From a checkpoint of a small mixture-of-experts model trained on Wikipedia: 385M tokens.
Below are experts of layer 3 (counted from 0) of a mixture-of-experts language model. Rows are named router (the router's row for the expert), down (a neuron's output weights, with its number) and show model dimensions 352-383. Each number is 500 + 25 x the weight over its row's rms, rounded and kept within 0 to 999. Numbers have three digits each.
After each expert's rows: "raises" lists some tokens whose logits its average output raises strongly, later layers aside. This comes from a sample of Wikipedia text that the model never trained on.

# expert 15
router:520495482534480529507445468534485479506532519503513491497507476461530493538519455516459474522474
down0:549522523537435458455514453487531483480548508521515504478500475501508490543539480501539512515478
down1:521495502547517471514453503533544525437534546486478495523470511492509497456508489499510478522489
down2:525482474527496494484510483510499473457516505504477530484480473474493549540520542514515461540558
down3:481504437505468518489515484485487443507509487509459488529481488499469464521512573530506522473505
down4:468512516512439486456484503478523514542429489454506471491532524541489519476491497503477503434501
down5:492484523509520490489555474535505548490487506488504499489530505504484509484526495493468521525517
down6:518524469510533496507481501520480448557470494505502509511470596522499547474499517513522540461490
down7:518512513488485504523477493511507489492530515497518502498529495516475498486447542479500451487452
down8:507496506497560521510520464494543522499519506525459478502483541528506455496511506475487478504541
down9:516522523488562500493486506481508492440523506496466507556476515524514490512514512474469515556460
down10:498505526514513456473494516523469496493479481497539517485554485545549482532477496475518499543507
down11:543509520536478498478513489509486483548495551484535457476516479546557493502528533505514494501498
down12:525512496496491493498510496526474510471522546526497518507512522501487475511484504500484542469451
down13:516514497512500485524490473487496476408440452507448498539500482521503503506510506516477500506524
down14:539456501442477505473482500473499504466464564498488490479519505483487511501493522483473493507470
down15:519439515556502537510492514520490554488521485511517481512491511472516493493486494513503479471485
down16:518505463495450523511531492520552503486514479497479461505502510500499541515470473527489485497482
down17:497553505505483471509494485511483492490513523484537522541482490528522444484510514483497458515496
down18:522517468500504491512505489541508514503538504505469506489504486492500489507504505512471471500433
down19:513506475489514485485493485556500482485490507463470519504487478467488562513483509508516500488517
down20:500464514492542495572471480513505480475533539468511557511505446562486492529488480486509485508482
down21:534488510512490493530518504553504496522457488496468511506519480510483503495476470532493521488483
down22:526460506529489511513459516519548496466502491445498478534466466509499500496467513457508490457475
raises: "ud", "uss", "ft", "id"

# expert 5
router:504485484508539518484482499517503516471506499524528486529497505524529519505527531504482527501500
down0:513526488522488480483505511489454536457519471481452498525473519503479502451469504462496491528501
down1:490488491526533494484489526510534442468488448551494505521441498476515493495456481504545499573561
down2:502465525503464469495491468539499468461480577519488514498513449520474506467534524517506471491556
down3:537519503464489488526486513507530522492510489456531484496530507488472522513461467467515476480509
down4:515504527474483466516500478493499485458516491489482487497511505445490489508453495469482457499451
down5:529478496495491483483503487504514478473499522507443462499483503543505533514504485440471471519545
down6:487477478504536509534492478485536531488459543491535494518553498509442496525557529487518490498519
down7:477513523471461508524544482512531496483541495519510511485512499521534539517484530507486484505529
down8:475527509535487489530511505480507496462559486464463485514477468487483505482493489443487462503490
down9:484509500445468505505423528535468486545495527473488471522521487511462505468502516532481503476448
down10:487500485516530503500483515502503522518515489548512473459507507498489537530488517484511513487494
down11:532504474504517518520549495498491469492499515541488549505436441520495493459507517508536482510432
down12:476520482503505511485473496480504501497477476541508510529510475552495502503498474491526509455472
down13:502496492538497476483484489486515495482500498447511501517482502489565471483511540473519496480555
down14:469570496519503515473517474553508497494475503536501488497542453481452476490517480526481482528490
down15:513480488458539473457493496528504511528540490483486513512534473522481472487481542538482507509499
down16:526490462479520483456496508496517480535537505506490476531556513539518505515507491520471463517514
down17:508504507467467527485469509506486496500494475508490533516518489515453472472481497441442519501501
down18:477519523469493479510506492495535472472517489520541486469513485527475498533522508476482487521464
down19:518521468485500489530479512488499497528551491494536534528466529474415495505524519507504514536506
down20:465502517509531523505433464513516459523519496484555524519464534429451483512444521489529469496573
down21:471472476473500517501535498509528491503517478488450495457471514483526518509486473527517491492493
down22:488476457519531512454518482508506482510475479480477477512491501459489481469548463494522512492493
raises: "16", " singles", "13"

# expert 23
router:505487517518502473508518463492504504498479471496499503517519498507504494534505431525479491510457
down0:503513497485506535496503501520490440516511511528516529507507528479523541500489512505496463464509
down1:531527498479497537474463489501497506512483444513474518459528513543540507470546549534553511490490
down2:505526460524517526529533485490538495528468487489490447518497522529533541499484506516522504527527
down3:501475512458506498487506441496570466533471532517469523529492467467503504559504484493466486501507
down4:495512496494510509468471523522474534471537537471459541497501505478468518487482516460556478511490
down5:497510508483499472471494492510492517543443533501556540503507510500456463531495495486492532517503
down6:546500501472524466476489505487528507471584476486486542496479474421519483456500494478477485515543
down7:499466500516482503489523496482548474480517498553496501477519456505526474493493476494503503520488
down8:521481521491542480487516473480448535516468485465533452522501519486510517503473503506488508480549
down9:516484492538513496472511510530497473483458469463447461464510475532503517514523497498497520525486
down10:525531517460492516498447544506524473483489536462506505492462449497497524503447512479478462552508
down11:516469470501520467561487484517509509513468527465483492482463531504447445485505502512492467523482
down12:481499477515560526506504499492504501493481447548505492477519460510512485498506565498458500463467
down13:465555494521471496466509493511528511519445512528499473512508509528511478492487516467477519471500
down14:498519516471564502507504523514527484501477517477513489502519476506512478445485518510477520506496
down15:493493482463483508495533497494533488458490474457450511466513536465511519524474484480475501492445
down16:511530520492470467456504498488530522500496512518503517489513483475500539478536544483498491518470
down17:429510499492453527501510521509491522534476547477493504512531514517484461512457511491496495470485
down18:486512527484489493516473537519488461498538534488492492483454495544468516491512497492521498489449
down19:498496467511517476489499505529487525480565488462495538515495462455505446482475500529519515468481
down20:479468491497517498520545528500493520504517509554507471499514474491522492489510547523488504480532
down21:469511532491513468467487494521453520491502517483518470514489531477466559522516476490465506468461
down22:508494514467485489445484509500525509481471494471495492513470519490472491491441501509497506482479
raises: " This", " The", " Other", " However", " Many", " Some"

# expert 7
router:538452512519507496500507510494509527464571487535513481484533546528521526488498493496481532539455
down0:515498505501506487501470468457519493503501449508461492485484535424523481542526541470502485523542
down1:442452544536465545462522498511479457496525479519486510526517479511503485516481517491513509475528
down2:503504456471494528475523510489494497484468461490473511519499505479567432496475524462475503529498
down3:484462497495525512508486516546487486534540512464460507494503500483476535537475508505491484491500
down4:443484483505501498488477483496520484533497483513482485475495539506462489553478492544494471530529
down5:521452493490507534519533497501490527504523512501525491484531522519574500529502523476533499451506
down6:521457470498482473501474454449512464464476474540512490500506483500527522518522514477513507533485
down7:496502485480507507516504486466557514486517457522496507487487504501522476460508493483524503502502
down8:491475478520540493496472482495547477548492515540498486512537509506492499476500532505482477530518
down9:488514483503488464490508484446527491453535455520552490523470465463475545498479482449510479476502
down10:510524502531477451491547471477505472472446486510505477490514504528520499457506506467518468475480
down11:499470480505502485494522518502486519487489542499502522488482461514491486494485503493516516500470
down12:544497464455486491484500498497544499486516540474543521516474470540498500458486475504480512525467
down13:550506538544499482506449525527460502535481516476471495481527471464472489483506521538497521458528
down14:519476509486514530463521517538561512527468517475423543500503493501487496516493493497490530503473
down15:497570528561479468539524523514510524444518513478497503491542480501509462504487474444492533483474
down16:527482517491547503515526511488519496516508488502468492475447514485504476545493487493490488496509
down17:540537536507520487493467502543460515489469471527525540465487490491546501506567492505546521497484
down18:506450539510497491489515488536490482486486490511534439504547525477495453460459509505516462504435
down19:461483487516439522479528484483503462493505500529536494515534520489512490473529515539530473493486
down20:482523492531513502506500461495534467500508496525457456490454499547498528532484532517481468481481
down21:481527560477490499498482522477501509507476509502492522514504546493536519513466528520475513464480
down22:535531526530499533482475492494527495492435500483501460495520493473505516462472533496550483502501
raises: "ay", "ays", "umb", "akes", "en"

# expert 21
router:550490528491510503485509497506509474484525457502510518502517532520521543508507455533511514513488
down0:483484510526513512513498518470487509522521502456450488509497504483520524504502480503505469505498
down1:479510500515496507493479493540521521474520492478468501507535515480514581494484485490498487473545
down2:482538486506494515482459474485501469511501505483542486532497471496523503517482502477495477479503
down3:492522478487518509492466529549479496487483498524497505512511523502505505492526491495493478515524
down4:494514532498551496532466480504475490500512473533490511495487560536483500510493519477436448486497
down5:476488478480476499491521487495497538524528485517503490486534489525485491478475552512497495478487
down6:529487535476530530541490502551538556539510510527524502500502503506481515475492492493521483472468
down7:501498483487486477518437535524507521486481517485500502519476484490507513478530495477511512480533
down8:526464503483487525506482507493502512503526522538504492546507508463506522496483511505472435493477
down9:479490526506496513480488442532533554467492476505494493459478489533484528451476486476529479494520
down10:485510504512507487495528475504456510510485494482490467551494511448438482570494516454462505532557
down11:467480512517499547524515475473512489543490488497490460504467516490461513500455493474525525487514
down12:465518492508479482504508513517524516470526450498494491474459492496529512494557488499519481512508
down13:498551519462501489455457514462493534513501529507473503494509511517494537477505480460482488547522
down14:472465505516515475541556479516499537513505502499476495514533491506494520497489463515514494484463
down15:495505510528480489526515480500518481520516489446526501511490501515497488478492477502505495529491
down16:491474491460497519493460477470517572502485516518477514474493542528498525513554517467486483507504
down17:475518470517548495464515505458479538473509483432488458482501508513538491466513485509538539474478
down18:515464500504464483482487520468510531541449519491449512486461486499474434512493480514501501473503
down19:494474473456552509499453497503547517536488507510481509528463510540513503503529443516522520486465
down20:529462521526520499470514513524512499511516478490438498483501512507492456503541492508485546443527
down21:536485466518519490506516499509443498497482480501529491557471475507473497530488502500549475460478
down22:553528497514486513469534509533529474523554492524471491534502521530507522507542521549527509526514
raises: "ce", "-day", " month", " sister"

# expert 13
router:529497491499467526516518507545542510484488492527508501484498493541493537476520454534488536529487
down0:510473510500485512493465520456482487529491499522524532494515475519481520476489494489517510470514
down1:494527496493495497474492516517495448527531481519506505538539559515510533512481494487535515503517
down2:457490510529467499469501480461479489519501460513528506496551498477536505509471506476533506466546
down3:502486501481510500493515459531466533525502529522474487498484491525556496490477495493502529446511
down4:515491504520531506465522502570527497490494542532479465527490523494505493496535485474532498515466
down5:532449479501487480541533449479506487519503483496483509497541499484509508478523493500474541538511
down6:515495529524498488478513511513498541481530505553535451434473526504513484521505462475506475478507
down7:509520476469562492506501478511522478497475505491496494486480504454544497533539491481456543522495
down8:516512515492492494496470462448490426472476489508502514505516517500493530507506501506483505464495
down9:509514463541487500462488448498540471502500488462503499480488522507513498511509450486524534508509
down10:470490475495469487469495525502475496444494530455522525468483508497477529460523512501539499474489
down11:514512503461524555498486487485524491463489558528495519491513500483508480486485481526517493482459
down12:468484444484494519497480515516471508479500492484479497505471502512477476464506529507529476519514
down13:485517525510480564496517482509461499519476512497489507524494504524517511539508532537493500450478
down14:461537496512493501495471499519462497535494541525534548537502460496487515507516467530494519491501
down15:463509502512510536506498522497564477456511504486480482499505548474549513490479542471497521506522
down16:532498487518529470490516509464510473485506503508480516500557497518513516494495461529490495509445
down17:502551488474484512531567480503498512485476524507535472511504513481491522486528508467528511470490
down18:514492458503512509488477485493494549478494526496511493485465460543490506504489490456476507457520
down19:498490499483510522504469477519503480479473496480470511495501541484538462451500482509529473483520
down20:514507527475537486518531489521476487501525509497470509475498476535492447536521472521497507507485
down21:514534498508549506470497507473505516524505456482469495483474503513464500504512486554494516511548
down22:525509490497497473503464506548468480489479474506446508524519513505458505491475494505478461475494
raises: ";", ".\n\n", ".", ";\n", ".\n", " ("

# expert 11
router:479499528522433550513475476490506468471518501490514498461507491503472514496521516481551492524493
down0:521530425519462512493517498493476514483466476502471521520440504501475493496506460558475472512506
down1:534467487514501488502503501524503512522529497529465500534472524499515441492515535520493515508534
down2:464514509539534493503511491504516427468501545520473505515520490472536543554521522508490463467486
down3:510504455531487504511484485499553493515482517492461505546477470490500561498509495482488485468527
down4:502519488489470473485504516513511488517499513502486495525510496531506502496486497461487527490475
down5:539523495461495499511498524479470519478541493494498485498498508545485460504528515541484519498440
down6:487525496519551514501497498491525508489537492469487492549459526531522538555493521520498493487508
down7:461528470493451550476527470494547492516497511505487518488470490510476500520515465500468524517558
down8:497530512512467521515520503517506487477459459502513497474493446547510494482526516511495523504436
down9:513500518493544428473521479506537519494503484484526501477526500499467498512500512522475505480512
down10:510493507456509501540541460523505541453463518536507516495496490481542502491486514508473500475497
down11:541479484535521461531521510502525479503504505460480478516516518492542463496480495546515479473507
down12:477502494536493495469512517490483500498479489471507498483522497471522499474466484473520501518446
down13:525478542489517512489472500512494507520507504496482544498530491513469522557498508476526503539514
down14:492463541520470477477533530539489527538478425489488506508476518475501484485515485538480472495493
down15:505497472528502534483538493487465493494478476488484444464512496468524489519525493503540500492488
down16:509533555511564494484505503499495498463487477493519497467533463516525496539512523500507544494508
down17:483510524486542493540517530497481512444531496509484491489478537521512460520509512505488495539529
down18:495523510510479508466503462496516491503528520470471488515505488508501494463513544474514509481519
down19:532463534529477524490490506473494475507525476518490511513499516522464483515496486506556486478515
down20:504526501455476535504482474519518500555508485527525495516509482503469474518497550507468528493525
down21:508523475515501545536535521538472468512508530511526480511486520453502513532492544511509473533528
down22:506480462535495436462503497488478477482497500509467531520478477447485532526469533500494490506505
raises: "|", "-", " "